python train.py --d_model=160 --experts_per_token=8 --d_shared_expert=0 --balance_bias=true --router_noise=0.1 --init_std_router=0.00915 --lr_router=0.000746 --norm="layernorm" --norm_eps=1e-05 --tie_embeddings=false --beta1=0.9 --beta2=0.99 --grad_clip=1.0 --train_tokens=510200000
Below are experts of layer 3 (counted from 0) of a mixture-of-experts language model. Rows are named router (the router's row for the expert), up (a neuron's input weights, with its number) and show model dimensions 0-159. Each number is 500 + 40 x the weight over its row's rms, rounded and kept within 0 to 999. Numbers have three digits each.
After each expert's rows: a language model's description of what the expert responds to. This comes from a sample of Wikipedia text that the model never trained on.

# expert 9
router:512494458552545509472457457411514552453579434507402484583479484605467463498483450544449460560506517444528500551522503552534442501483555524454568459498453402468481492508468495511444457498511467510477529462524522492490489480543471460545431548539517467568498401488494478475517525453478483508520512432507490495544524547486406490501504515572482481525525519473473521482445543491508526484510500574525515494501523489534490560502448572496444504576546515476516527537503572548532447488575557
up0:559526525491494451505477488494454537487609507493560439511472548574495485524458495567439497460454425535478523478490476471524538434566569467525461547526438466455494523527495463531485481524501529483557447410505543493501476475484427515497509488462543475504558509494478510511445555551462499469510569436549480531566560538460517498436525466557459506472596641499523418511541504456500460506528488469461542420474479511484522489513505530525515472575505444481520469443513510507539471558531508
up1:518524478519538455479485503514536545453477576500523440478520449567467485487542502593463583512504486508482463520514550532580557483426487554476537438497492517453552493517475543503447461477502412539525515496519558497513494512527558522497443540427489494550531413472442458519499482411517541503458471594530516519451520515509456511398443528497518481491432506516537505488498469431539496536520469528443439497520579484548513513488515510584478467529482439459561550554483508522449553523575464
up2:479515529560488476501535483442513544526556466483556492550497514552463546495492510511581502462488493472457560564518491517560515464467514509507498494605548482477509525521464499523402517574468457486511485510435480511497469548529516480437488516517516429433464434498508487463423456477550367502566501562513482495537499568448474508527527509557477439474512472455509500518531540492474482364524500472518491507568463597474483530451509491571467494550528554515507555421488461493443540512483510
up3:547484529479515507503510560430461513528495487501501459441491445573475551518564481518520508437516519527512527514464504527549495491531530461453420560444517529579474501423550474527484543475509495538515510528522464506545514511534505521511413546452502520472590494512462489464468468530457438495493528497422443509445462535502436473418460560523536579446528557440491555518529517499513484451469461485436476533504486511424462470417588531481497463520532508510503444486478548518426383532570505
It responds to: Ordinals and directions. Ordinal suffixes and ordinal words (38th, 1st, first, second) in sports standings and race results, plus United, North, South.

# expert 33
router:535455482459472472518495523508501518476496527419438496507436567550503422491525497527543504500550463412480442517504438557537537490488622496545488446477452504557518488527543498499463481507499468478507499493529483426516497479521474450543453625493534456500570411472465540549512541539522484540589512475551567464540573501427450477460460562527472487523531452508517490479521507450453495496449526494445479529461495514482441515472462497522520482460498515518569422497548441566484495481476582
up0:583489569477436488504521483534497507503519561488561539511442534500469526543471533521560529543581529514423491539463562482540489492549548496368493516416551467401492445472447548514560525525474571461507506499518539506477508537496476473513415566507555516501547517499436527540440474490525448546532508528608472438491447537443504471490489543562519482478535466512535490493458527484486530531483501481416510484470489521425525516511454462520454494486419547538506460493561498469515467550500495
up1:483522512473469481533422493473498502472504497457519538537426538506476516498476533469507476508494436492411528524522496538530531534549579485520521504512452459480559545455476498496449529489481556499488482537482495440521547432505573543513434532380454459451537445472459500496525576411470560523555447508549565427533536494471504515501478454504537479568579397447466504500593458473517517521469518458481528514485469516490542553536480547471498417509439515471541536493536519440532440483440516
up2:505486464525473519480491543504547518499513485425446500496498531553484530502484526472537475427451558496441584523510465548546481477489557467508468475461514538472503468499576516453516503528639529508463534494480519457498497504532467494511505626517544480500469383497557521489516517583507462496512453472596525472559479504462467492423467540464494561480518473488524485480506464443513534543439518436478503485459457572470459498497451537460461458545463445583517462478563528518487532432489589
up3:480527544513532432454475532513429535496504426528513521522516528491483495549518437508477508513488469496462577497506514527584542528491534410512495543551385516546545533473513536553512506482556483505540465490466426522438515471500508486519472527464498467531535405511513514510452497502506455505563502498524479477493471525482437542432641502539522487475480492473539448489507528503470453497580577621504443483465492503488555411487514499485478456443494401561415495515513532520528481487538511
It responds to: Biography narrative nouns, verbs. Time and life-event words in biographies, such as years, died, wrote, returned, career, plus years, dates and sentence-final periods.

# expert 35
router:519463486504500482459401514482562520442551458479477477463518475568515469470515496519453551487529456441464561553499482460564491504486501536444523513529536426500433492495540530498466446498510493443497469488543472470533512430518457504535433468504480413553598491516518445478508470501534517534554478490525518449612513480500500451508471452512514459483523508479548504535502546486567519518431605490514529475535516515536455520584478558518443412561504417483568466544541576501516447529538533
up0:518556610481398535490490488523572534465504478495533515561532518545452529485493485532508501437521503462467484579529522496543521498521487437529492486464502409410481439494433507459523480512506522513508466470551520464537502430505510517468490556592563477463505466481504436488488468457527498448576495507467570412519469509513423486480509478496466515515549571444506401445483505518498512495429490538457482469512555535577501488512529412442475494473541485477592481511467477500523552492516576
up1:531465489455454466543459480494530540485583524418466499517427459535600505466478531562509493466499436567550543516547467493510543519452488572495550489507505500528408457505516467477494558504450481414493387520485480524514477500511542483515507487445443503502488529437532469457523510563509484519458505480539467483549481500425527458455458521490482456465545486497424514499604533393541447536534513465463555524484529510527501506576527490455411539524527421564523518549492519477496474492503526
up2:574463454411481477519466518491487512410566535507460521467446555488496521470519577503440508478466420439488532466587472469512485516500542563504507493476460516575543518544574477482548474491475568462490537478489512506544542429572471521490461536504526487528487452562496434518518579453534574471522493517457538518510478469523441449475456471418481590530477507555530477541464497468467522474460445490508518502496536434424514393512560520496491491544496537472480517475537547499502535455443444
up3:510522496513537518441466521454508571414477443496521511475514535467535490467415462502509496475507521442433449561542455530520472547485497535535567521523475488530515509466502523471419477483498513498477519521448484518497507463506454549497511528472477481525541508558489496516536543459549427486467429473465575378571549534520514455465443606536536507530517522455476481540427604494527483497505517471480509428528510599463514499434523497489514436557481568490499512576535484530525448439423489
It responds to: Nationality suffixes and numerals. Word-final pieces completing nationality adjectives in biography openings, like Australian, Indonesian, plus number words two, three, several.

# expert 16
router:481528492461504473472485492449562572384493485444474500477493498556514457535485512489491528491521511507504385528468401511577552517489538486513560487532431488489452502452551447569547449479541464404473456503562585464577513506523531538536437552541512457517478488508494500488531471445574458571529531455566536472521528528441507444454525529516506471497498530479456504503516592448532500512508492529514474485485560483529432490549476488587475505461498487528427435507524529497503475550461525
up3:480516453465504492530506516546544551518511465473538481511553558527501505459536462533485496604525476443399535568492452518519505539483496484524473487472388450503526542554537498474490540415472561572536495462523503504510508527498459553563500450475451516472501515481502430472508571450450482493460565520566527477536505542524517588533499517513497453482509565382499535558490488511523567504439539539540515516501468450495515525460498401494447612507580453492522500481531465520475463511477516
up4:412465507544485449478515432520415479486535527480389550564525464505486475511510455509536502485545527521440427503494456645548462470460485521480500531464554507469519537459533496495463480518502489494481487475554505489541443491510521524431498605497489448460508490479456500524528480502541446536542510509588503488452509530493482451490443486552593480524564537487519570499463547446483559495497522509522521475595471456539487542534458477566454580546500441490486555505480549486468451548486513
up5:434518458493451491523554512471439493453492531619475490439460536474539456599491498533489522554516481535502474549505442541551560529549520565497481490510447446513477458527538520514558479463507475414453475565537515489595504487457496544560502524498485456509468455561417485441557498482566480564486478513515498528483543486451485423479511505535517508463502538498469548547511531529480550545480462481469460505480539456504475487489438478631521444477448511472443512438518509572468510447464462
up6:558541529442443534507433459539415562427512519481468440431504531531519494545533509525551584459534436568508515536521568435460483537506536479524513478534511418492495533467513464452470518395510526511465544453503491581526477512524545518491494481507511553536499469546464452483527572492464462430493542507492553497495497548498484514465465561545470513452521521457539427414502389470494508557438469530488503487474517491550504476452549520547481512502521554465567477491517566504489458459444554
It responds to: Table cells and track numbers. Pipe separators, numbers and short codes in tables and lists, such as track numbers, football positions MF/DF/FW, and election result labels.

# expert 61
router:529495502462499479475429479462525524436519485446512465526483548503488449599502484525532491551474497466502476569498484548565508563546516513477501512493438471457528516508538465515488520406508497480471470571487499466501533506523457474562388545437454488475596404542532494527489531496515459573591537485503463489558494509477494448461544504473502450512550529420459480558506532417559548506516508484456480546452532477517433475523501539490426494527546499539521448480610524566457466529530515
up3:532467490453529518522423525435452478431522516481443450550464514490423448541500515501499501522504477509462493549483451518515531581469514494535478460519488522492502576416537505450516559410539501525489571465459421485507496442511532512470439569460474520450501455542495515522425526581477510526573519498501517484474512548433488476479485576505515495540470532470495555505561474480535558489413540455520461542508506442516481489428490553484549581569518450488493520514578529574465489457577527
up4:509482500489504432538448472484510473477511546555555498467548528528461498651508548508535518501445483499500454453476489519510474492517494467437448464420513406565490501472518468495432532472466505481465558520560538506500600497512532490476459512498461433440520497444512499451509448478490555545506505509579511448576495487516449482529494459558485535470471432554515559532442449488520539526531469478479503552497545556477446451424547552529481550443488458537403512483460543481525455505443525
up5:610359543546518471559521558491495455519587509546460491567508485536532507498482430471508511420540397503524537469464440450467512499495476487517477521581469542488533489458502470491522482520504532470496553504503528506528452493511442487474543488485439493496501567531501441453465526557495421483417497501501549491456479504488487429484464448505487535471499581552573504426524499463452483509482502481499510453507427560519526481524518518478565419508548505456553525540462541486542562461483537
up6:496494526498453396482599480433470578564522485498525574476538440512501495514531550532496592481495531553511513529564562489523423515452495524505486528469528556414514494517508513537427536478509464521516509515509482520478550510506552448555512523507449491479558476523488486500576475394495523459536508537489480422521494513484519458441485402567519462513469505518445545507440536471463511508456586566445487506550519451513502498523482520499503520607501496526581476419501505516547477516481451
It responds to: Digits inside numbers. Digit pieces with no leading space, inside decimals, thousands, years and coordinates, as in 47.64, 1,977, 19-47, especially in election tables.

# expert 50
router:545512457500489448543457491449487529409503475509474526448541451508492515571489507591503518475470509519505517544476439483522477483548508516459606487537544435548495475503462459512524486462541447547482466525546499435452508483574530568508473512547517480516521424546452389428511515489494501509520534554504443530517539568497415501508494484475571477519514436475558475505466571435432487523476526519499541469500488546527429458557544470569459490490487497535536504550499567428483461517450586
up3:521558493477483481504435518445567526486528451553520517528517535482479465547534530509498519447540428430513487484479476471537571520478507456467563431515486494529459509426536458541535542463520484498488482486595484514492500503488522546529462491555532507520502441558497540393513511498464521491526549458474605536546547545532486419496527511513522464517566480438531507491432548394498527549509520500445460448509466534470480496472498558469423500448503547532496516478474488559391392551507525
up4:559565547533552420499504508516501504489496530442544563496487526504521533519508454540501512546496512445521523523523451537489506523530469505487473460465527449454417514491545582564492436514497481451539455503513526471481512502546465528488465524538507534534466493423442386505477416452527479456513523569603427486510487577514553470517547492579455427421459492400494513554524479539469516542507457510463519504545529530501467447518532470495489504535596505500469541483560542456524526520567458
up5:515516483535468506513509515418450533528513502533450498436522480493471545498528499533533516548579457409465501568548485501484527566504449505458483441578473481578521531501531429485414445461519466498473545572590466555468455445503545511487477554445506429460533532515523400498507469516499490496543510472533492475589477480570443478453459481481471538437444554491530523560443480551502486464517516489521521405508500499468537480493563491535492485472456556497535477449564527463459508506431543
up6:500618524502496405449459444511478510491537469467542542538519472575497540518558456561457482430517433513507487508509512532546547496525541523483570446537412378514494522497454516531471494473532441451553442549490553492528508455531458523542492562486501452464523522537419472498536485475507443555460461522481511491495476561526477499516441431549510542571545452551524461459493561496497510436491539496548501538440465510506512446468510535496548504471455527494524532572515550498497470468587495
It responds to: Infobox list punctuation. Dashes starting infobox lines and the field values after them, such as - Clade, Years active, Born: 14.

# expert 37
router:587431510515419454475455484458496538455564545418479429473441530544475503541484483525509557521492435516438453555530482567475538498567542525479534462517526463521465525478499441461528484484465460504469482514482496407550505443541442493496491537478493500531529459502471484535507500531559499513536552488557459488599511480522485523409491524502544493438579468507471506557524554380468522510546455467502530523448494525586467485556472480534482511496476542546527534501557463497422483491426519
up3:561499569521441473492543559463483515475560535417479466503507500508500515572482493485486510483484521590416602526474481488407506538495510384446531448459533487460517529435522557490514403425433549466475434475488451486482562443491523471481489477498499513502533486534540541548485542534485504516478564517621467527496436497528534511493470431454530450464522478519533501506469608522498482489501466513459524470555481507464455494540485513542525460501456537510491550487502423512505489456462522
up4:546550508520486446519489506490586486573525503503548472534461516553510482493403537567498531527438469559450459538506495486572567478491440462565499506567431481496452516537539584541483489531541459418513495537505513442535493490528472439450449523572496478497479481520453522499490504508514427486528488497559555506451500522511503466479587500506500477526484490439445475433545509489526494415498492504528559570514498510538470539476520479479456471496427505510511393442555516550499513575610509
up5:485464494519485545472485525475590449515465433458495496447447532493539509511468497531467550521453555530556508477572487545522497498481456516516591484417525511495530531572464528406494444493539476490550486527484495545453535521487437501468460525580428529464516488490489475409424535502515563479496492541514499470435492506467555540449505466481556539458509510494520537534536511435492463502562525469484528513502591579504438491526540430487421446504538499556564445588542467497461483430499514
up6:535528571526457470455543516487503489473515520438555458456484463534434461513460556514478563506503473514421470543472551471515470573514498481486538511535555588449506502450472498482552531512529465501531502450506555495512563512568515453482490476521464507400547464509544487500419509570553504503505511510518491450525425520514546508448514452488479524383645487474500550501497528471559534462460448424513478470521476558493537482555405428510485477478497523583509513503530528488485543505481481
It responds to: Dates and numbers. Whole numbers after a space, especially day numbers in dates (March 11, 2024), years' first halves, and table figures.

# expert 0
router:520522536486509418514489494445479533429522570464467454521471518548479503509435495516555472455477489415459487494470474453510503527495567552511510482527500524487510525564538460535431501439523467485460524518545487449498555496516519514510434592541497449474529451482525487532576535454477470568578516476510488463580570606506479400465562489548467484507507486419454503560455528430511553521510538538511437537545488476491421521559512473508447447479504493543497493448522490492472446533531582
up0:517552512469439431519460487474572475467461534526428477460503489597468486470500516586496501502549540466480510482436402523537461538496498478513552513512571490471423516470526477609520512456455465477555424458495576500503565469550567503532502528507503521446497496466522546523430479456520482513548487500550519532544533457557536463476459482480538502518493533466520587537523547521470535478483484469506486518528579489534469533552480492465515482442492523509391548489467532562466398513528440
up1:514542495557547477493479450481567525447519543499555499497534500469560387505570456469479524468543475547545492476520425516567584439510563533440487430542434491574499493494449483506521541477559496490499476542569508450526578548490499523523460563532520528490494547476397519468566535487511445462501511458512513505574537515480456494456502484493517582479471439519473499449524510431532489456486551459530518463492481460510448513517542551506491413435486440498502499552502436530445512506560538
up2:518540476507507493504417525500449502516511517551466533462477499448506550498550503480506486400434437474392557522448435531482477528488529474502480521493574511506572505455515504536458498499449486554468488500539510463491462461529474512510518546490556509511561430481557514492427515553504546514586565428528532454570568506483513467406466540475529512511573456574533509582459517534509529505453461463452517497567504489435459536516483519519515493478487416540494543507573566557511466444466521
up3:533539545597530492513545509428493430486506506455468556432494514533473485497431527555591546617476523463447506499396533516491454486492564457537465494470559502548552457426534450547459510490481474493491467502566509504462510510474560528550561475551521473485484475453520484507452525528485557522490463613541473473495535469449583502501462424555528529466490490488444499513457479535494514444461476473544484481519484537512502496502464439542513514527481467540453554485481526386489482522453490
It responds to: Years and table numbers. Four-digit years and numeric cells, mostly in tables and date ranges, such as 2016, 2006, 1996–97, 1,564.

# expert 25
router:514583504619489437478472484530516523505521537449495537515496491530468444490532432535480539531407524498439505517519455564526481520478511482474513480472543499518455515476527512415478351483535537453512472517509497458489536483531477468527435534544487474491480467496442488485480585484512440497563504489546514432511564507475523520470479502514536480423570517443462492492565506431432604463504567456497573554496555518463509578519444490504480566499472460555481516520527493486453515491482545
up3:513576408572509464494530504486517540478449509558502496532505521541457516463562456487512560511493496495428597478525545530502434562441551507464549511506508432536460487489512472498556467520521444475502495531587546527525436441521482479534491520471534481455520452509477517483547628498503472510540543518442584425474521447474525437453528456427477531487511449481489483454432545468536587428497495465534455553473537499498529536560452489540527463485487498511455466424543487517492458527506517
up4:620520527587513533478444509521490563502470495481471520472487482503438469532498481491509475517566511523533569524526520541505519454413470540612532481491568435540458434515537535483496499481506544443503477479456504484508571539571565464535434520516480505508415482496504497451422528477524418406539461468532522478521481516454495504542511515470456526417524494500567476501492545535455519422440499462523466451525471551460532517516514513572525479472503417553560474520525535498451514450499534
up5:609542443515489435505527455497551520520492491519465453519428473518483497545457487503473497514510536521445459501468504526544495508463498515550558526504494477551459560474525538474438430481555561504570511457554521461578494441480490532484474522528531514490508465530481512457487594451454495474552488548554517475452588480454502458508536466437576535434536499498502483451531562511478576478510498447458496541538549518521525468544426416535493510511454509517417434421495457407471496488549544
up6:513510571451443514479465531503489458527497522528497495552455547510511428504452446491491498538529501481519429489534430492481491497572506440455488453489496522496501503512594502429513465477539555472584452562473437413529506483490421557528495526468502474465503506510519509505434554508514457481557508519583483439544574511476541470530455527446579534436569544497458498542553535475507515402478539448524546520456494452462545491569568483460528450447534526534512551533530509449525499533430461
It responds to: Capital-letter acronyms. Capital letters and pieces inside acronyms and initialisms (CNS, PNS, ISA, AFSPA, UN), plus paragraph breaks and some sentence-initial words.

# expert 54
router:493552504445523486484462508472523618404507446431484453472509432519516455510523563513501498513551478474541411518513422471517507568548560501497531494470476465457467512480501494590509425473512422462504454465557565445526505541546536508514408522538482455552453469534482517454535477424515448533552514435495494481509589557493498453481550491537513457508531505494495518495492564495455505496510516538503504472525568507522405502577543495536460513502467439517483456539561530470493465541518565
up3:511460451540554486503479467448425549484489461504476487577563491485503490445474519499475550459524459443547503519565453543490485572525495612445482503550532445560558522469465517490520478542530465496495508440453567505561493548521558538520482531526523469436477463506497508425528479433491489548522476537506439460521545567504514432549541475535468514447515493528565517483540542459509501467481508493530521420532573542523437449535538454498500530516499448562542544515609572495567457465498454
up4:537475498472464522448495478497540526410527470521444505403520493497489543500469470482535459520541498521557455543495453514455555498584518492448481481507524498491451545609560534572578443472497414443519468462554523484495528559558484499538480542397513467535512424535546506532550471551543471472534496508542497518535574512553474545410456544503453497511510455472482477528427507520467452583509528532508519525535532468521523567513473477499481521514472541460483490482554503534509415425512550
up5:558473534471463464561468464540591507469586498493453558522498442449542429554515512459469481470507458506516431474528452512571552543508541516475541481455543547473450500513591534518540414494453497453534537430442537479523501492531546576530501480532489477568455491550520535465506504429520419546506492532513541476518556525527460432447481500527513525447504455464497432557537482511495476484504478520596514505554518534480474465553535501429499538479419491513458518580506457528521444529479480
up6:535468514471564472560555493480492507476497466462504495449460449515468528515410562525447475459579480370517476487531505504505478542521539427481542476480515511530508602513589473541506494536492548482526553499483521489490544500490452441527469470477501512491477479495500450532573497433497408528523440434525532462521548555498504540446552503474558535509529538562516426498477562547511498500411514476536511417518443505479453512499481488508425475466409489563518539451517465433480460505516542
It responds to: Infobox and table labels. Field labels and first cells in infoboxes, tables and numbered lists, such as Coordinates, Born, Career, Turnout, Preceded by.

# expert 41
router:553493429481508463551440467477481540426490446467445476454528445507510453520510505517494511462551460436483528562484461444524497490526543476445512465517459451534484513504537496484492526500524472520517459492553486458568501466543477537580457511506548461523577455496466451454519558510507560513522554508536564478561523534496378452506504515451531459514529513487519515539494585454465476461419543512484567442533558482484432439476540503537435493449565461456573510587556554515470487531504554
up3:512473463481521538531498581415520522455491579513373450478461490542493528542494503578458515488563508438487490456544506538493517504528550522545477543463443518564448461436464445478502528538499491458497489520511474425603512473548503488530457481475492546521453455583426546490513514502492484458481528510467517503482542469507422445491542457502606442480501582497517460452542553524449493468513505521497474512475557501473502478381523493567467485459546510488482513522548531486427511493505446
up4:536483501485452446542539478502536495470518501462480486405581500548551515525534534487492502528502510395456457523522506527563518438474520463463499440443458427500542468594519540466560524453503544515506479547514442462479496378524482488558447468448481442528507553501545430479469482519520540524536514507509521459436446528504469472519486485456425499547485504478521473534499497459502524478504493592584474502473488508565434427503508461585440413460554471560500473461492540533529508507539511
up5:447472488513530483451497471433485498450494506441497526527477431504515475416624480477589537493469477495461528497426484523511508499458535434565553484557521517492502525515398470502520503473490562478497514543519530506581552420490467498554587491525491475509561464499502597554504547552485497543577504506583501456564561509449455470477485476462510420458539486521546497453527528497503456563489485430552497475534469581531470452466495518513514462502465537518517547508490499496497490417446490
up6:440466498466528534498440523492467548451446420371533436412513549529472531523455520472489508519496519421529380528433469522472507550480518552465636418503505467522539484524503501458488513464550487478536491477474480501448498450490438565548496474480504497509559449559408472493538502501496529558496531522436497494496490473544527541532471501478520505520548518550503471526509534491506550528493440522458499491466454468483415550452511514494463559482558501509522520556562489552448499481470541
It responds to: Athlete biography openings. The article a after is in athlete lead sentences, and sports words like footballer, basketball, weight, career in sports infoboxes.

# expert 62
router:541460513570524456550527545438513540443540543451496474485462487559479440549494497491476539463552467554488458498510499517578568474509560506428451466556500485528486503504501437579532518509552455501534478549521514487580519482520477530518415520493495478532526504537484478542471505504607403537499476499519496467536514521454477423413580444537505551478503534497496470445566549462519456463527479498541525433527495501515474433441507535533502426466462477550520575525492474419482439527562489
up0:541540521516519499548517504533494506430466473560528515542527556512409511507516506518495497542484521522516549517552477575499495563606474487478559414523536489502522489536476483493577521491483469516435448496474485421477501548556473514474454520510469480608583428556494466461521563399509456500545531548501433512469484515513454510472515469502458499526528463491533501474505505481536488480536498472531508459484475495543500464440529415531443475532458518607552411572499392469497492497460472
up1:543508509587555546454519468459490504455540455483460495506475482533532512562478452463473525478520461520453511530498533495544497463428460520527445453508469478536483460471562449561482483500528470521491468495496546505579475496566439504512423475468463474551536490523493474417556576555576467482495511512501477467591553524483492472440555537462427499497489514511511439497580508463497434478475526379562547446552518560549426493493542531477422538482541527563511524505526543496450532438516519
up2:499486532520550540554506541435534466461480564462486417538453503500487485515523519469459494479510483474489575454497503517503541490427574470460519484491443503588560509500467494480550554460502467508589528434445508523528492469492499526529492486372570477475469486516484533518531559519479373511521530520548496526584485461430400422426473429512501502464522561540462518500513575444512538436522491504519494518412454517522496453457509520506524465552516486521513559521515466498497451515497491
up3:550439502517539362511527489490533516493514548472492516596466541545530515439457502489460571460547485430508455525525494546578460534406551482494535433539502507491487465539528425535529505492493562478551491518468509533468503493505405488499492562526500534515580554533482495573480527511506420523487474436507549418557471463468531456489411461520563530492511526514467500485537526489461459494492523534517574480412518506456457427480445516482539509494507474533447550476516526479442496511546503
It responds to: Discography and award tables. Words and separators in music chart, album and award tables, such as Albums, Single, Nominated, and title words like Love, You.

# expert 27
router:547521474530476467479497504503530567442543510429488425453477500521439515453409446488532557495516465489458496566516457546570518506496541486504546469528529483516489519552524455495496410480557458461472470544549491453501540409527435552574472554526481484477598496557474478492527511491589502521493515459493434469535509560468512458423499508549523519507544507403508524504548547420481476429510505478556549445491511498483465500519436457571489507521480462553529561487554510530495446483438472
up0:438490482452499487429511546494501502458510480472524508528504467473529548517460509522503514501545451421425491407521528537463447448463569572479435509485492535482515423492569462464572456522575565507564515508487423514559479500499514499559450534488562495465587452494496449488510528535480466522504486469484477502482508443453465394471534584491518500513530470453465572477517488547486504501595555460510498480483513559522458499485541460517450437525469485514497456450540503585546557512440558
up1:583520510422455477533485497500485505459485477498470480444473526468483514509461492485480496469483527551558449496460545497529511500561569433522468493474559469523388498467588556479501479444498434472508523586538505427449540519522496541500421501527440492501580513476431451534469458447504531459485431415477472489479550500571492537512508524465467517541526535485502571484539514467440523544490559513513578525500600530481363468459518501493441526501468457534473512480486516535528528513468501
up2:525544469498546472521525517518462521515510429455519461464410488480540453486393517485458448479574543512503485463526487500534571495445581527556454473482500465546416452524518488489482503470529554513427535587566527522492446416542489543569449529524542482501504527521463476476501447459580445529521557449428497517543520504496457459493527543494459499465478490468516442558527547485452487388551491435546486486517547544496478466488544484524471461508475413510575494471488513513496449532532530
up3:481490469517513463534487528480456481509597576495498499534582479486528508476431550476491527488559534440516481467525493479575493498482517494466429442494467438499548507492522486509482470430453397549447444560565452465540509520495461529437438514553535475493575509511453440498542568490540536503503474497514547459535532492509462439425513443486506448503496501453500433490477535460517566522528555574536450503485446445564459491398531500480497472497485516483459449517556571468592496537501479
It responds to: Articles and table cells. The word the/The before nouns, table pipes opening an empty or new cell, and capitalized name-initial fragments like Su, El, Ut.

# expert 51
router:495477453549448442482470464478555539484534503485449489520467577655405504567481475597491503546517525486513408504528512593495450518523555537486532484514535461492512528480472501488442477468474484472451475505460522459571553414540509480541431603481492467523549504554539409468532503523502430511550461567488421507513498518491451416457487520540545507499518549504495526560467445468528526462481488478484446494501521475524481506508509494560516530532471520501485554478529485510477467469522534
up0:574500588485418485533550487522596455478484537488508567492495546565499474486513545579498543485443475544512442548493517500489496576541493480535440470528446525573505494516489524518520420516509496539468444503463471456513564530524537527494490507490499515499472430507490511452478540542505500475421520533526502490461468523470483506496527482480521547398539549482442604470529496461506538543423438481504480528479487417502501477566480539584497421577520565475465543510517463492476412429513499
up1:437511460486471482505504531446554512484484468493464498432514504469505531505475392544497481443494480535544510526515532571558543559451439528508460533531449433552473496488468440541443477485470471507449448452489534441535581460507512506486471523455459417517477370513496396492555545494530487516512455526467482463514512519484520452472469461501498459504579518538505463473541479484502534491530525549469491539519541501546453451505477531554505508610503494588540523502489406536503494455403473
up2:473516481535481469469454512531509558525538478473457510400526551624484518484422544548443508522506483449488488524531521482466568519491426447476464494498475494482538576482476480534463486449492453427496439519516474490501473490495473414465460601515455490498506518545488516492551488462460518482514522576499542495478526459536469488537520469580488507530482504529483543506491496487485642435487515494568493555527469525504461446543445591550506499589460438526440524512529512571487471440483521
up3:529509530481379456542533493535586517494482530481493516520507527554470517545457501563406521436473522488471419561487523536546472563547523462454515514502504470510491486506450490590544490520517542427478505446509541468490549438510484515519484554533463479533561504573512443509549534504616532520511517526535507472484464489451531434533509483462528466506589396449481455467458500529528479562507457460454479471488577541507455497503498535550461498504508548463510444495606483479520502538546483
It responds to: Final letters of words. Last letters or endings completing words and names, such as Conden-se-d, Byzant-ine, Mohame-d, Alpin-e, tempora-l, mostly before punctuation.

# expert 43
router:594526485585498412577503497486479521413501413502490474436494482513537467530459499577477522468475474499490541539477448470553512487559537495405534489493523429555485518517484492485508471454516474509494470498518500407498530500592500501555484529534521468533539490500434446435535504501538513510516582575535466479480509576429471525499524466498563478545527457420536485492481560489427461469455500504506550462527517510478445460514533456548431474461495494518505495587508568419486518502472550
up0:566487474514486594524521520486519513457471551542506476556511511503491460522518472461478538522453505521473560489454470478572472492519449522442547484554511525477528510448505470536501558477489495534492462571509519491539593525432428571449556442495513477452564417455493457527507497477522502519534489555488559451511491533461426526487453495491497525462512493516489555520481445514514510432432437439589525590436463527545450544495479553504456574560481503473489556416443480475529444496578508
up1:459570486515472484501503477481446516501498542465487472526515437526502488464438491512366468520533462495541415440510497460581494521465555506430529469448480523482523531483529504531380447471472463419520468472545574528539546499519494504540477479444483467475463476509528498526452476488527485450502478557589504476510481567492525544502483454514483563481490510528473582522500560516444517559466494511520533522485559482468529553537447449458545447479494421522445453553560515507521473556571412
up2:547511473576529548458498543510460513460529509437517552474519431486479499520484461533447509561455521545508511517448448517526458452540512529449491524480503475547484561613535440491493464516493498385469498560579537553477532464531510538517455509527418471509555525532564513549453495496485493500480464511552505520464478523527501461493502455537530465505442586406532495490473485525504546504554516486491473520563524476576469483523477478433513472496480427495419473496517452499489498476638411
up3:567505442493516474504493484450540482396455489523458410477518444522510502405563529556546566528512452447504432472430469503499488530482511494461515493443484481510481472458558489521474423415668525503484407487530589547537490473549516554517491519519507491491536513478541495564482478507530480501510521502513532493477468549438488526468477525519512399537488520505536515481491570501486480576476484502540476497548472572507496463590503522503464505471454484487445502510479572495522439521504490
It responds to: Infobox and list markup. Line-initial list dashes, table pipes, colons after field labels, and opening quotes or parentheses in infoboxes, lists and tables.

# expert 2
router:499408544542471437491448507431511569472558466462449504474478502642458515560487512578495494570504462468477459537533536535484490495562555533514485487540536407456454524487480507511441479467510461441470493463481496473559542476509510465581436483489536437511545500568525447498491545516503438504564462530547404504505471526448476473457501454558497463452549490482521550550499503488519475475465517543512481472423535448508460576528522508514496467553508518479516579503544538500504434482536539
up0:473485526538508449480547486544483522518533440469554536509526551580546505498444518605503557498411427525498473450502538517532564521581534470515451502475511437508517466453518488491502493504487466490450481474489524446464564507537492445554455480541487525509567428492487489511508493468469453514483498456424396484538496442405480575461496570478523525455471578503542493511475510447501479525515554516485526498537537580515494554486548564472542460494450462544537521527500564601429502513505471
up1:451446517543477441450476475414618574506580495508456513459530507576468456531550422516549535484550509509545487503441443505530574482570465501454497515536513532528494518485513537465458497552534404459572491557524554498429552480509463425531518495502464504490464497489533536470555585469497534512432513493533515516455504481425443483465514477471533455438503505524533570550423480526496490532530437463557486571459458472520528506523523492470502457534525528543478483524516529460528500514451450
up2:559529464471381457483497514486590532532481420482518525413503487508501508479520439525545491472458525552469467480519519473438529518613558500499447453545468522493492513476456484469494495472483481467497607498536478430519443422457502473514469493422514536481502496559484499475575533480480465507585507509524458561524536483490475504543463529438468581512522516505531568526489435484497593501530480542448508482515559542506454583490487525532461511496476529451487585539568505541496433520504485
up3:505525610533495459457517517388508562506486490484519508457542477433486453551530466501470506556506510464545523547555481510467534499491480535485489464503475536499535435479419525521535463486546519465501511491480520479555510510540516470475479441491521477483423471495496499458468583445514474394528522416516487508572450494484482420516545470510485516487479473549569600400536544512487552447428530444466430472497530455515479582454492558488545532495488478505498483548576518482496539540573492
It responds to: Name-ending word pieces. Final pieces of proper names, often surnames or places, such as -ugh, -berg, -ford, -shire, -ley, -ke.